{
  "num_hidden_layers": 12,
  "hidden_size": 96,
  "n_experts": 256,
  "experts_per_token": 6,
  "d_expert": 32,
  "d_shared_expert": 0,
  "hidden_act": "swiglu",
  "moe_layers": [1, 2, 3, 4, 5, 6, 7, 8, 9, 10, 11],
  "router_score": "softmax",
  "normalize_top_k": false,
  "routed_scale": 9.2,
  "balance_loss": 0.0176,
  "balance_bias": false,
  "n_groups": 4,
  "groups_per_token": 2,
  "init_std_router": 0.0242,
  "lr_router": 0.000685,
  "vocab_size": 4096,
  "norm": "rmsnorm",
  "norm_eps": 1e-06,
  "tie_word_embeddings": false,
  "optimizer": "cautious_adamw",
  "learning_rate": 0.00231,
  "beta1": 0.9,
  "beta2": 0.99,
  "max_grad_norm": 1.0,
  "batch_tokens": 65536,
  "max_seq_len": 384,
  "train_tokens": 245100000,
  "max_steps": 3740,
  "dataset": "wikipedia_en"
}
Below are experts of layer 7 (counted from 0) of a mixture-of-experts language model. Rows are named router (the router's row for the expert) and show model dimensions 0-95. Each number is 128 + 32 x the weight over its row's rms, rounded and kept within 0 to 255.
Before each expert's rows: "mostly gets" lists some tokens that are sent to it at least half of the time; "gets" lists some tokens that make up at least twice as much of what it gets as of all text. This comes from a sample of Wikipedia text that the model never trained on. Tokens count by the router's weight.

# expert 205
mostly gets: " effect", " Mass", " mass", " Atlant", " larg", " cost"
gets: " L", " S", ".\n\n", " E", " W", " Col"
router [ 63  90 155 160 143 115 144  96 154 100 110 108 148 135 153  91 109 135 131 181 175 108 140 100 131  96 130 164 188 118 149 136 138 204 123 178 131 194 166 115 101 161 123 125 149 130 105  84 127 161 194  74 102 156 131  99 107 146  91 174  67 137 122 153 135 169 142  89 171  80 112  96  89 133 140  76 123 134 102 165 115 177 173 101 152 114  86  86  90 131 119 124  68 167  93 120]

# expert 75
mostly gets: " camp", " few", " health", "heast", " mark", " road"
gets: "ast", "old", "ark", "ild", "est", "ew"
router [110 126  99 130  89 119  59 127 151 101  92 103 129 137  99 122 155 115 212 148 102  62 167 220  85 112 152 126  90 193 153 137 121 133 108 105 134 110 153  76 126 154 139 143 159 136 150  95 163 162 147 182 200 136 201 169 184 132 134 125 144 125 103 103 128  89 130 133 108  93 134 174  88 105 112  76 114 114 149 138 137 131 149  79 129 161 144 119  98 106 112 120 162 179 144  85]

# expert 114
mostly gets: " States", " Australia", " US", " India", " England", " Britain"
gets: "0", " States", " and", "8", " US", " Australia"
router [ 76  64 138 174 135 106  97 136 175 168 131 160 158 134 133 173 109 111 134 129 126 107  95 102 127 117  97 126 159 166 152 127 104 117 130 102 166 130 147 119  92 132 166 125 179 144 106 107 186 149 157 171  56  92 169 112  92 166 157 167 176 171  99 111 140 100 119 162 176 174 101 121 125  71 144 129 103 172 127 172 139  55 117 101 110  74  95  90 163 147 100  79  70  87 107 141]

# expert 157
mostly gets: " \"", " mov", " '", " “", " (\"", " chang"
gets: " \"", " |\n", "===", " t", " f", " '"
router [156 181 109  82 136 142 182 133 127 155 128 102  90 183 142 164 109 151  93 157 143 187 151 121 205 104  97 173 145 192 178 125 135 113 145 160 215 133 174  69 143 103 143 146 159 134 115 124 132 122 106 106  91 136 162 136 118 137 115  72 136 194  95 145 102 169 137 153 100 159 128  65  97  78  79 132  78 123 155 107 107 165 155  89 126 123 129 153  88 101 124 142  98 162 139 123]

# expert 12
mostly gets: " was", " were", " been", " are", " is", " being"
gets: " was", " is", " be", " were", " as", " are"
router [156  87 120  84 171 148 105 176  95 122 129 208 100  72 115 141 114 120  99 149 147 137 164 160 116 193 109 160 143  81  99 176 108 133 157 117 148 192 147 149 160 138  98  93 158 124 156 133 173 152 142  91 127 136  90 119  86  80 125 180 102 109 108 147 108 129 108  84 145 123  99 139 100 193 171  77 125 123 120 195 137 104 111 145  90 150 184 123 172 139 130  47  96 148 107 105]

# expert 56
mostly gets: " century", " JPL", " MF", " FW", " DF", "ID"
gets: "R", "L", "B", "Z", "b", "K"
router [135 110 132 173 168 131 145 119 160 174 139 130 144 101 152 167 137  94 151 124 203 166 136  50  90 131  86 173  94 213 130 162 140 130 166 160 153 141 149 121  90 181 118 142 151 123 110  84  76 189 139 121 120 158 106 148  80 140 116 125 121 180 158  79 128 133 164 171  83 152 165 103  92 145 181 115 159 129 133 118  86 140 118  81 124 109  88 153 155 164 124 167 105 187 150  91]

# expert 9
mostly gets: " add", " Red", " Child", " Science", " Emp", " Lou"
gets: " D", " B", " W", " F", " P", " R"
router [ 81  85 134 172 123 164 161 101 142 125 131 130 206 208 138  92 120 120 116 133 157 131 111 168 123 150 145 154 132 149 131 130 116  88 122 192 184 149  75 119 114 114 176 175 167  99 204  95 139 171 105 131 171 133 137 166 174 121 114 135 169 138 109 133 149 132 153  84 140 145 122 124 180 127 160 123 145 166 179 146  56 152  88  89 138 103  65 117 121 169  82 141 126 166 168 115]

# expert 236
mostly gets: "===", "====", " ESP", " Notes", "==", " %"
gets: " |", "===", "==", ".", "==\n", "===="
router [121 134 118 211 139 127 146 121 120 146  99 108 143  89  97  74 127 146  85 102 101 174 183 121 149 167 120 163 123 116 154  97 155  89 143 143 155 116 142  96 158 109 109 102 149 111 152 111 140 144 111 175 126 136 192 171 138  67  91 122 165 185  70 155 109 153 129 111 109 182 133  90 171  98 120  57 169 146  96 115  66 171 166 120 147 112  58 156 120 147  81  86 153 129  80 146]

# expert 38
mostly gets: "See", " author", " song", " liter", " aud", " politician"
gets: "|", " had", " he", " has", " He", " have"
router [133 146  65  83 153 131 130 165 125 130 105 117 174 111  89 138  91 129 106 169 146 119 127  57 145 186  91 147 133 128  87 161 136 129 146 153 149 116 143 143 146 136  96 133 111 190 146 108  84 185  96  84 171 143 167 141 168 135 174 158 134 132 118 132 104 111  82 116 163 132 107 146 103 190 182 136  85  65  95 135  85 161 140 188  80 109 104  62 130  93 137  94  74 146  90 175]

# expert 254
mostly gets: "'\n", " joined", " against", " defeated", "===", " join"
gets: " |", ":", "-", " with", "|", " |\n"
router [112 151 125 157 134 189 185 137 106 149 164 165 165 169  91  73 135 154  93 135 124 165 156 103 177 172  66 105 132 103 125  88 171 157 150 128 101  77 121 130 128  98 122 147 140 106 108 162 167  78 130 108  89 125 135 198  83  87 120 133 100 158  99 129  85  79 145 122 150  50  77 146 115 119 173 160 141  97 137  75 124  86 146 183 137 132 148 139 146 188 136 104 118 137 167 176]

# expert 133
mostly gets: " MPC", "ski", " Paris", " %", " age", "yo"
gets: "is", "ia", "i", "os", "as", "us"
router [165 143 132 162 161 135 124 125 172 159 105 149 109 120 106 126  87 147 128  88 138 169 107 103  97 100  80 143  64  60 151 139 128 107 127 144  48 178 161 190 128 107 103 107 113 146 135 123 151  94 112 149 176 169 112 131 103 114 146 148 140 155 113 165  93  82 187 134 100 115 187 153 173 178 128 178 205 175 125 167  89 155 134 109 169 102 134 102 191  95 140 102 112  96 133 156]

# expert 145
mostly gets: " JPL", " IS", "IS", " FRA", " CA", "II"
gets: "E", "S", "I", "F", "L", "P"
router [161  71 150 162 149 174 124 142 116 178 113 143 113 163 172 110 117 147 165 116 121 127 137 116 139 122 156 121 118 171 131 140  60  63 143 126 189 133 124 122  90 143 137 139 134  95 155  84 156  68 130 131 101 127 138  85  83 110 120 124  99 181 116  93 158  84 106 109  77 133 132  99 113  66 175  70 152 155  92  87 120 141 184 159 102  88  72 188 151 103 108 181 123 102  94  64]

# expert 61
mostly gets: " neg", " Ec", "-g", " ec", " ide", " esc"
gets: ",", "G", " g", " G", "th", " Th"
router [179 123 116 167 101  99 124 102 103 119 110 103 183  72 115 158 121 108 141 136 120 130 101 175  78 146 197  87 158 132 117 115  87 152  61 116 180 126 141 131 155 124 126 112 163 116 166 126 177 151  85 105 101 158 127  99 170 171 116  62 114 109 176 110 136 202  67  70 118  80 153  91 125 114  75  95 108 139 160 141 115 101 121 104 138 154 174 125  76  97 109  86 129  77 126 151]

# expert 84
mostly gets: " named", "\".", " awarded", " capt", " kn", " the"
gets: " the", "|", ".", " |\n\n", ".\n\n", " a"
router [159 123 135 143  94 140 196 102 122 161  66 127 152 169 169 118 158 160 111 122 125 164 176 135 163 119  62 115 131 185 170 129 108 141 154 145 146 148 117 166 162 155 112  75 162 139 112 117 129 135 149 139 162  67 158 185  50 120 107 109  90 100 160 163 172  74 171 159 118  89 101  89 105 155 149 131 135 133 126 161 150 177  76 161  95  99  80 138 105 171 127  99 192 134 118 146]

# expert 47
mostly gets: "iss", " direct", " Gl", " Le", " recogn", " Mov"
gets: " D", " L", " G", "iss", " J", " d"
router [159 140 126  73 140 121 185 131 186 132 171  99 169 180 182 115 135  84 166 111 171 105 149 120 108 123 144 152 152 110 115  84  88 164 161 190 127 193 138 105 125  80 107 144 191 127 156 142 126 129  90  74 160 164  84  84  88 103 120 190 100 173 109 148 131 112 154 112 149 173 125  63 141 115 111 101 137 159 139 140 140 119 179 117 118 175  82 126 116 120 197 132 108 163 153 113]

# expert 187
mostly gets: "ón", " Victor", " John", " Paul", "adel", " Fran"
gets: "on", "or", "adel", "io", "os", " John"
router [107 131 163 142 182 172 107 162 134 115 168 126 135 142 130 163  94  80 137 168 122 115  80  93 185 141 110 141  99 105 143 133 112 138 146  71 122  89 146 191 107 161 169  79  88 112 179 193 166 142  90 115 114 119 123  80 158 105  93 124 117 189 118 159 165 165 185 139 122 138 147  86 152 154  81 187 143  58 115 158 142 158 117 129 139  57 102 139 138  80 160 113 149  84 121 125]

# expert 14
mostly gets: " was", " were", " are", " been", " is", " being"
gets: " was", " is", " be", " were", " are", " as"
router [149  99 115 131 167 164 162 184  79 135 108 177 104  49  89 144  91  81  97 156 164 113 150 130 135 148 123 107 166  76  94 140 119 134 133  90 194 181 163 132 169 159  95 140 164 124 126 138 160 155 169  82 156 133 169 107  77 137 126 142 120  84 106 135  72 130  94 107 116  96  91 130 110 189 143  56  78 114 119 152 130 110 141 154 122 110 159 172 186 170  99 100 144 156  98 133]

# expert 113
mostly gets: " top", " second", " modern", " capital", "onom", "-year"
gets: "ial", " second", "ost", "ual", " new", " the"
router [181 142 120 138 112 145  37 154 102 126 144  91 180 151 110 146 134  68 102 158 149 126  63 189 115 102 145 130 102 124 130 155 105 106 149 112 146 122 143 115 168 148 120 145 150 143 139 156  97  68 139 150 115 150 157 116  80 147 104 218 119 144 128 171 131  76 139 114 139 115 101  61 137  84  84 182 111 123 123 127  72 156 138 131  87 146 108 114 117 109  68 209 146 112  85  93]

# expert 209
mostly gets: " Book", "ez", "/a", "ll", "ook"
gets: ".", ",", "ll", "\n", ".\n", ":"
router [180  77 155 144 163 109  93 119 134  85 130 115 168 109  77 159 137  96 108  74 176 122 111 163 100 174  94 126 143 126 144 139 111 115 158 114 119 118 145 135 124 155 110  91 184 102 143 178 112 117 142 168 176  81 133 173 168  74 127 170  93 115  56 168  85 119 145  95 129 193 160 147  76  50 137 152 107 147 137 105 150 179 159 133  96 101  99  67  91  82 119 146 145 115 145 138]

# expert 188
mostly gets: " Soc", " Represent", " acc", " classification", "ont", "roy"
gets: "ell", "d", "ri", " t", "ur", "t"
router [185 108  76 133 114 156 125 100 145  91  83 107 158  87 112 128 138  84  92 116 137 209 126 119 128 161 100 177 105 141 125 119 101 192 178  89 167  85 130 115 189  92 151  88 141 130 107 147 134  85 133 140 106 187  77 158 128 125 147 162 137 118  73 118 146 109 126 166  97 129 107 161 161 107 103 118 110  72 117 155 144 164 123 109 213 125 118 147 185  91 156 148 119  71  95 175]

# expert 49
mostly gets: "ably", "ially", " still", "ely", "ly", " often"
gets: "ly", "ir", "her", " and", "ely", "y"
router [ 86 159 111 167  93 143 135 132 155 143 167 162  97 132 106 170 124 136  85  60  68 150  85 133 133  91 109  73 109 117  75  97  74 117  93 134 131 117 153  89 173 134 128 137 176 120 195 142 152  95 141  99 157  99 126 145 113 174 179 120 177 120 174 163  53 131 113 139 150 144 169 144 122 125 180 174 136 125 148 139 170 123 129 173 154 129 167  99 130  86 194  88 160 134 164 167]

# expert 5
mostly gets: "\"", "”", ".\"", "\",", ",\"", " wrote"
gets: "\"", " \"", "\n", ")\n", ".\n", "==\n"
router [139 159  86 112 106 149 151 160 137 100 136 104 111 138 103 151  79 170 113 135 121 154  93 123 138  73 136 108  99  52 163 176 152  92 129 177 126 124 165 121  99 132  83 154 144 108 168  86 193 143 173 149 112  96  82 139 145 164 121  55 135 149 154 134  98  86 130 130 136 138 137  91 113  75 166 141 121 122  72 102 130 179 185 179  92 129  88 143 196  81  83 161 108 166 122 167]

# expert 195
mostly gets: " me", " enc", " gu", " en", " dis", " qu"
gets: "u", " he", "ou", " p", "o", "re"
router [146 166  65 126  86  69 139  72 128  71 159  63 143 107 119  91 138  68 135  93 137 153 115  63 134 112 158 168 157 147  85 110 152 164 125 135 129 140 168 203 153 134 134 140  91 182 155 167 142  97 134 161 104 113 113 118  78 143 133  96 116 105 122 163 177 188 139 126 100 129 147 193 119 114 150  70 137  99 101  89 101 101 112  91 126 118 144 135 169 138  98 188 134 163 151  93]

# expert 213
mostly gets: "u", "ai", "ili", " Mu", " Pakistan", " Israel"
gets: "u", "i", " H", "ai", " Gu", " He"
router [148  77  70 123 142 125  90  57 127 131 110 141 117 151 153  88  79 136 116 159 119 139 117 178 151 153 180  84 174 140 146  99 122 189 104 101 103 132 151 181 129 151 127 180 126 149 121 103 118 124 145 177 142 171 111 111 174 141 117  86 119 158 113 150 182 104 153 110  85 157 139 177 179 144  93 104 125 110 189 149 134  72 163 133  79 113 151  71 166 102 163 186  88 142 130 189]

# expert 171
mostly gets: " \"", " law", " government", " “", " (\"", " you"
gets: " \"", " (", "ism", " it", " law", " government"
router [217 136 135 109 113  85 140 135 130 115  82  91 139 188 137 114  90 144 124 135 100 136  73 114 144 111 109 141 152 143  91 208 147 198 102 114 205 158 121  93 155 153 126  88 148 160 131  68 114 175 130  94  88 163 118 120  98 123 162  92 179 158  95 127 102 116 137 112 133 160 180 100 112 123 116  92 115 142 146 148 143  91 190  88 110 168  99 124 110  73 118 101  98 153  83 172]

# expert 129
mostly gets: "ria", "ador", " Union", "adel", " Social", " Republic"
gets: "ion", "%", "ia", "or", "ra", "que"
router [158 147 186 128 182 171 114 171 109 141 125 176 109 137 131  95 148 139 148  70 176  92 162 103 161 126  86 205 140  97 128 135 129 154 158 120 103 148 142 155 121 116 201  86  75 133 137 120 135  83 127 155 157 113 140 143  69 115  48 146 150 156 100  99 193  93 180 130  87 158 203 145 163 119  80 142 172 124 112 115 122 157 108 129 143 124 134 115 138  71 118 115 130 101 105 174]

# expert 31
mostly gets: ".\n\n", " |\n\n", "==", "\n\n", "==\n\n", "===\n\n"
gets: ".\n\n", "\n\n", " |\n\n", "==", ")\n\n", " the"
router [160 120 144 173 117  95  79 143 133 154 123 120 126 157 147  52 132  79  79 162 130 182 176 120 154  88 112 148 116 102 129 154 133 167  75 138 140 120 110 153 102 174 120 121 171 128  98  72 153 172 139  81 114  66 144 117 142  60  88 153  39 156 118 139 144 109 107 111 112 126 126  80  69 180 138 125 162 147  78 117 102 157 133 125 122 156 102 190 174 100 118 106 166 103 124 161]

# expert 44
mostly gets: " Mc", "″W", " Boston", " Con", " non", " sugg"
gets: "on", " Mc", " con", " D", " Con", " New"
router [106 104  97 113 117 113 109 177 119 121 110  93  77 199 110  96 137 141 112 169  54 126 125 155 149 117 118  84 110 142 139  92 137 118 126 174 131 123 192 131 127 137  64  83 176 113 198 120 174 177 109 104  81 100 115  87 109 104  98 117 141 142 137 177 164  87 164 117  92 166 135 125 170  78 113 186 102 128 107 177 144 134 155 128 149 124  54  91 179 114 158  81 136  93 117 117]

# expert 125
mostly gets: " lim", "-year", " capital", " large", "onom", " Atl"
gets: "im", "om", "am", "um", "o", "em"
router [146 161 142  99  98 132 108 163 108 121 167 133 174 113 159  91 154 129 139 173  69 116 110 173 151 108 104  78 128 119  77 152 142 132 179 157  87 175 113  69 128 116 160 130 146 135 136 164 115 119 137 213 135 144  99 121 141 157  66 195 108 140  74 147 100  69 177 151  69  99 118 102 149 107 106 145 131 161 133 161 172 116 120  91  87 153 163 102  90  59  82  84 143 135 123 145]

# expert 163
mostly gets: " “", " her", " their", " (\"", " whose", "',"
gets: "and", " |\n", " her", " their", " his", "T"
router [164 147 105 107 146 152 140  86 143 160 171 151 164  74 129 158  74 143 105 124 107 159 107 174 164  81 105 153 107 190 157  82  78 136 156 149 120 132 133 108 168 148 167 165 125  72 109 120 137 154  76 137  91 102  73 169 200  82 149 149 207 153 195 172 116 119 134 106 140 147 104 140 113 126  83  96 128  97  91 127 144  85 166 152 130 133 151 107 132  64 103 151 111 137 140  85]

# expert 60
mostly gets: "stitu", "minist", "ected", " •", "ular", "ined"
gets: "ed", "ated", "ent", "al", "ial", "ing"
router [176  93 127 109 140 191  74 132 123 102  82 164 165 105  72 115 119 158  93 125  98  87 167  98  93 182 166 164  91  71 111 135 118 128 175 140 122 118 130 163 131  68 209 107 126 111 157 108 146 101 126 145 122 114  84 145 148 109 129 185 159 155  77  84  67 147 151 120 154 168 131  73 111 110  75 117 147  92  93 150 139 133  91 143 157 193 123 115 101 124  92 138 108 143  84 110]

# expert 23
mostly gets: " the", " Album", " The", "usic"
gets: " the", "|", " The", " ", "==", "The"
router [152 123 118 115 127  94 154  83 106 145 126 146 171 137 115 143 142 100 116 120 148 161 143 136 113 168 121 191 166 199 125 158 112  76 118 142 166 137 185  60 139 126 171 132  67 152  84 138 119 124 166 158 115  72 197  51 127 143 134 108  76 131 123 133  66 174  98  93  96  89 140 109 102 135 120 168  46 100 141 130 108 171 156 157 136  78 106 155 163 150 153 123 138  96 152 148]

# expert 131
mostly gets: "ski", "',", "er's", "′", "stra", "ić"
gets: "ia", "e", " /", "i", "a", "is"
router [138  76 129 135 154 166 129  92 155 145 167 103 120 105  85 180  92  89 128 121  57 157 108  71  99  75 160 186  87 150 101  81  94 143 127 173 129  94 132 124 141  78 126 120 156 146 138 136  83 154 139 158 218 166 121 162  94  59 149 111 136  95 133 151 126 153 160 104 171 108 147  94 167 145  87 121 148 122 109 133  67 132 154 132 115 101  77 106 127  74 160 104 114 128 179 147]

# expert 189
mostly gets: " \"", " ad", " reve", "unicip", " leg", " Ad"
gets: " \"", " f", " T", " Ad", " ad", "ud"
router [127 167  82  95 141 120 136  93  72 121 103  67 129 170 114 112  98 156  99  89  65 195 119  69 107 177 126 160 157 136 188 132 102 120 168  90 119 128 165 132 164 118 137 115  53 150 147 126 174 147 118 122 117 155  90 171 131 120 153 104 172  84 181 144 130 137 118  83 133 157 147 135 117 104 193  98 122 141 123  58 144 130 165  90 104 138  89 130 127 170 108 171 110 161 126  60]

# expert 21
mostly gets: " determ", "unicip", " sim", " serv", " -;", " describ"
gets: ".\n\n", "\n\n", " |\n", " M", "\n", "."
router [145 112  85 166 116  99  86  92 127  77  89 121 120 127 122 104 104 114 111 122 123 213 111 123 108 127 132 156 152  80  73 122  80 141 155 146 180 137 162  95 121 163 156 151 156 122 101 119 140 105 125 113 143 142 111 105  75 110  65 125  91 153 195 128 140 217 122 131  77  93  95 129  84 120 135  73 173 185  52 104 109 116 100  90  88 163 130 123  96  99  97 151 108  84 132 120]

# expert 29
mostly gets: "-h", "-g", "-p", "Sh", "Th", " h"
gets: "h", " h", "H", "p", "f", "-h"
router [ 92 149 104 153 109 194 127  97  82 123 166 156 130 160 173 173 131  94 160 152  80 142  70 118  94 128 130  99 149 125 171 110 159 135  80 132 105 130 100  78 148  76 105 186 121 122 172 152 115 143  56 137 148 159 129  94 122 172 151  83 104  72 164 116 139 127 100 134 140 130 160 127 109 101 195 106 112 128 194  84 128 156 154 152 106  86 168 129 148 100 108 138 168  52 168 161]

# expert 41
mostly gets: "stitut", " init", "ecess", " sugg", " determ", "ribut"
gets: "ig", "is", "it", "iv", "ri", "g"
router [144 161 101 128 145 153 119 118 109 119  82 129 109 138 165 128 115 167 140 152  83 157 130 161 156 154  89  94  67  61 123 154  77 184 178 157  55 180 153  80  94 112 141 143 106 130 149 186 128  85 125 165 125 119  99 139 143 138  97  86  85 114 152 111  68 119 117 153 142 158 143  98 181 135 119 120 162 172 102 184 174 159 136 153 137 152 135 135 109 131 124  70  87  67 116 197]

# expert 242
mostly gets: " whe", " so", " no", " bo", " wh", " fin"
gets: "o", "u", "ou", " he", "re", " who"
router [ 82 162  66 100 155  93 129  65 158 124 147 103 168  64 148  73 133 151 139 138  75  76 106 136 159 133 136 112 154 160 162  91 174 134 117 121  62 183 174 132 169 139 134 171 116 135 170 178 141 102 181 184 115 105 125 132 101 142 106 134 128 130 133 157 198 172 127  97 113 132 177 171 122 115 135  67 121 159 159 166 154  73 147 135 137 107 159 147 124 119 122 177 167 150 104 156]

# expert 1
mostly gets: ".\n", "\n", ")\n", "==", ";\n", "\"\n"
gets: "\n", ")\n", ".\n\n", "\n\n", ".\n", "=="
router [134  90 168 130 137 107  93  85 178 149 169  90 115 156 174 158  91 139  84 168 172 164  90 136 122 138  82 130 149 105 140 118 110  88 136 143 160 109  80 123 154 139 119 204 150 177 108 122 154 130 112  79 142 100 145  82  98 160  98 132 126 154 111 202 103 140 176  76 119 163  95 120  96  97 174 142 120  87  66 116 126 147  70 128  96 139 123 184 160 122  83 112 139 171 122 196]

# expert 39
mostly gets: "   ", " album", " Nominated"
gets: "1", "2", "7", "5", "8", "15"
router [ 95 107 150 103  72 100  99 157 109  86 102 118 175 128 106 142  83 102 139 109 117 142 152  99 172 130 124 176 185  90 142 148 105 178 160 140 188 145 117 124 152  66 139 177 129  66 140  89 105 148 123 156  87 129 171 122 102 181 118 160 155  93  95 124 127 152 144 139 101  94  96 146  72  81 192  83 121 154 158 153 131 140 161 132 142  72  66  87 174  94  87 124  93 164 111 127]

# expert 173
mostly gets: "TA", "X", "BA", "IN", " CO", "II"
gets: "A", "P", "N", "R", "C", "E"
router [142  74 150 115 110 152 138  74 165 159 105 121 136  72 163  71 151 100 142  67 168 123 146 165 139 151 123 170 109 117 132 163 116  62 157 142 160 137 136  95 109 135 104 173 103 129 145 112  91 114 128 117 103 116 129 134 130 151 100 143 163 182 125  95 189  92 114 103 126 169 140 154  52  93 154  97 160 190  83 100  74 111 163  80 115 108  94 108 181 183 159 162 138 132 183  89]

# expert 142
mostly gets: " cor", "BC", " camp", ".S", " Cor", ".C"
gets: "C", "B", "T", "G", "R", "U"
router [ 87 134 162 150 123 158 137  75 137 159 125 111 100  97 146 144 179 100  94 101 190  71 106 161 124 156 127 121  95 218 124 150 119 154 172 150 148  94 121 145 142 191 129 130 110  82 132  61 116 178 105 157 114 144 129  96 105 209 160  81 100 149 147  63 184 125 131 120 117 121 179 166  95 121 146 132 129 119 106  96 103 102 162  94 115 130 129 167 140 160  86  91 110 180 123  83]

# expert 226
mostly gets: "ominated", "ained", " influ", " consist", "asing", " occur"
gets: "ing", "ed", "ated", "ate", "end", "ating"
router [175  99 156 105 173 126 108 157  96 104 115  61 164  86  97 130 105 166 157 153 103 128 146 113 180 148 113 103 123 100 116 135 177 129  77 110 127 155 114 153 105 106 206 108 153 154 159 118 111  86  76 121 132  97 129 170 169  76 127 139 144  59 128  41  80 157  95 131 143 114 152 109 116 149  60  96 120 167 138 122 154  77 117 132 122 178 170 144 132 164 121 105 145 110 142 202]

# expert 153
mostly gets: " Pri", " du", " Ant", " Con", " Soc", " Co"
gets: "n", "oc", "ri", "d", "4", " V"
router [111 188  92  84 147 176 126 110 177 151 120  62 112 161 138 115  60  95 108 147 111 115 130 167 139 172  91 140 116 160 117 113  65 169 141  85 118 108 112 111 170 189 140  80 122  85 146 209 121 125 134 112 135 131  63 128 146 129 103 119 127 152 103 131 192 110  97 157 155 164 151  94 171 124 144 130 133 120 178  73  93 113 143  97 127 111  90 102 202 136 172  97  95 162 121 124]

# expert 54
mostly gets: "'\n", " Bra", " Mad", " Fran", " Lu", " Gra"
gets: " D", " R", " Y", " J", " Mar", " Br"
router [125  88 200 169 113 151 108  89 148 160 143 118 165 159 118 139 145 143  91 159 131 115 160  96 187 145 160 145 155 171 160  83 200 158 153 148 150  86 144 150  91 140 134 182 124 115  90 115 122 146 158 134 137 143 102 116 170  56 128 112  90 132 184 140 144 125 180  80 125 146  68 120 183 100 146 180 163 115 109  80  74 111 143 114 102  84  92  73 138 150 131 147 147 170 173 153]

# expert 224
mostly gets: " Di", " gu", " Bo", " bo", " co", " Mu"
gets: "o", "i", "a", "u", " N", " Gu"
router [142 126  81 112 135  97 119 122 163 203 173  95 128  90 117 108  73 138 118 137  92 157 148 180 138 113 125  83 168 156 156  97 176 173 138 183 127 139 181 187 108 168 115 106 100 156 153 127 129 131 192 183  91 150 140  83 103 170 143  98 133 104 122 118 173  66 165  96 156 133 162 135 145 184  84 148  96 162 176 140  93 142 141  92 100 153 159 140 182 151 128 169 115 166 137 114]

# expert 170
mostly gets: " Committee", " CO", " This", "NA", "I", "IN"
gets: "I", "E", "O", "A", "P", "U"
router [142 124 162 128  91 170 168  83 107 151  91 141 122 121 179  91 147 116 144  98 150  83 105  90 165 160 146 177 102 121 128 181 151 105  90 143 167 137 143 167 166 185 128 174 101  97 173 127 115 100 109 172  74 135 184 128 120 174 109 149 152 166 158 127 184 164 165 104 117 188 178  64 124  77 123 125 175 169  84 142 133  92 135 133  71  93 123 183 131  90 119 117 114 126 103 133]

# expert 48
mostly gets: "iple", "ician", "ership", "ily", "icy", "ty"
gets: "ar", "y", "er", "ly", "ist", "ine"
router [186  97 106 148 137 193 121  85 174  83 104 193 140 150  72 154 146 150 114 170  70 142  90 123 127 145 127  95  90 134 110 121 110  72 114 161 158 102 128 136  87  99 136 148  91 130 145 148 106 110 164 160 182 123 149 129 154 112  99 148 189 138 142  52  87 161 100 116 151 126 144 141 129  81  97 119 162 130 147 129 136 129  78 124 123 121 169 125  77  18 122 109 163  97  97 145]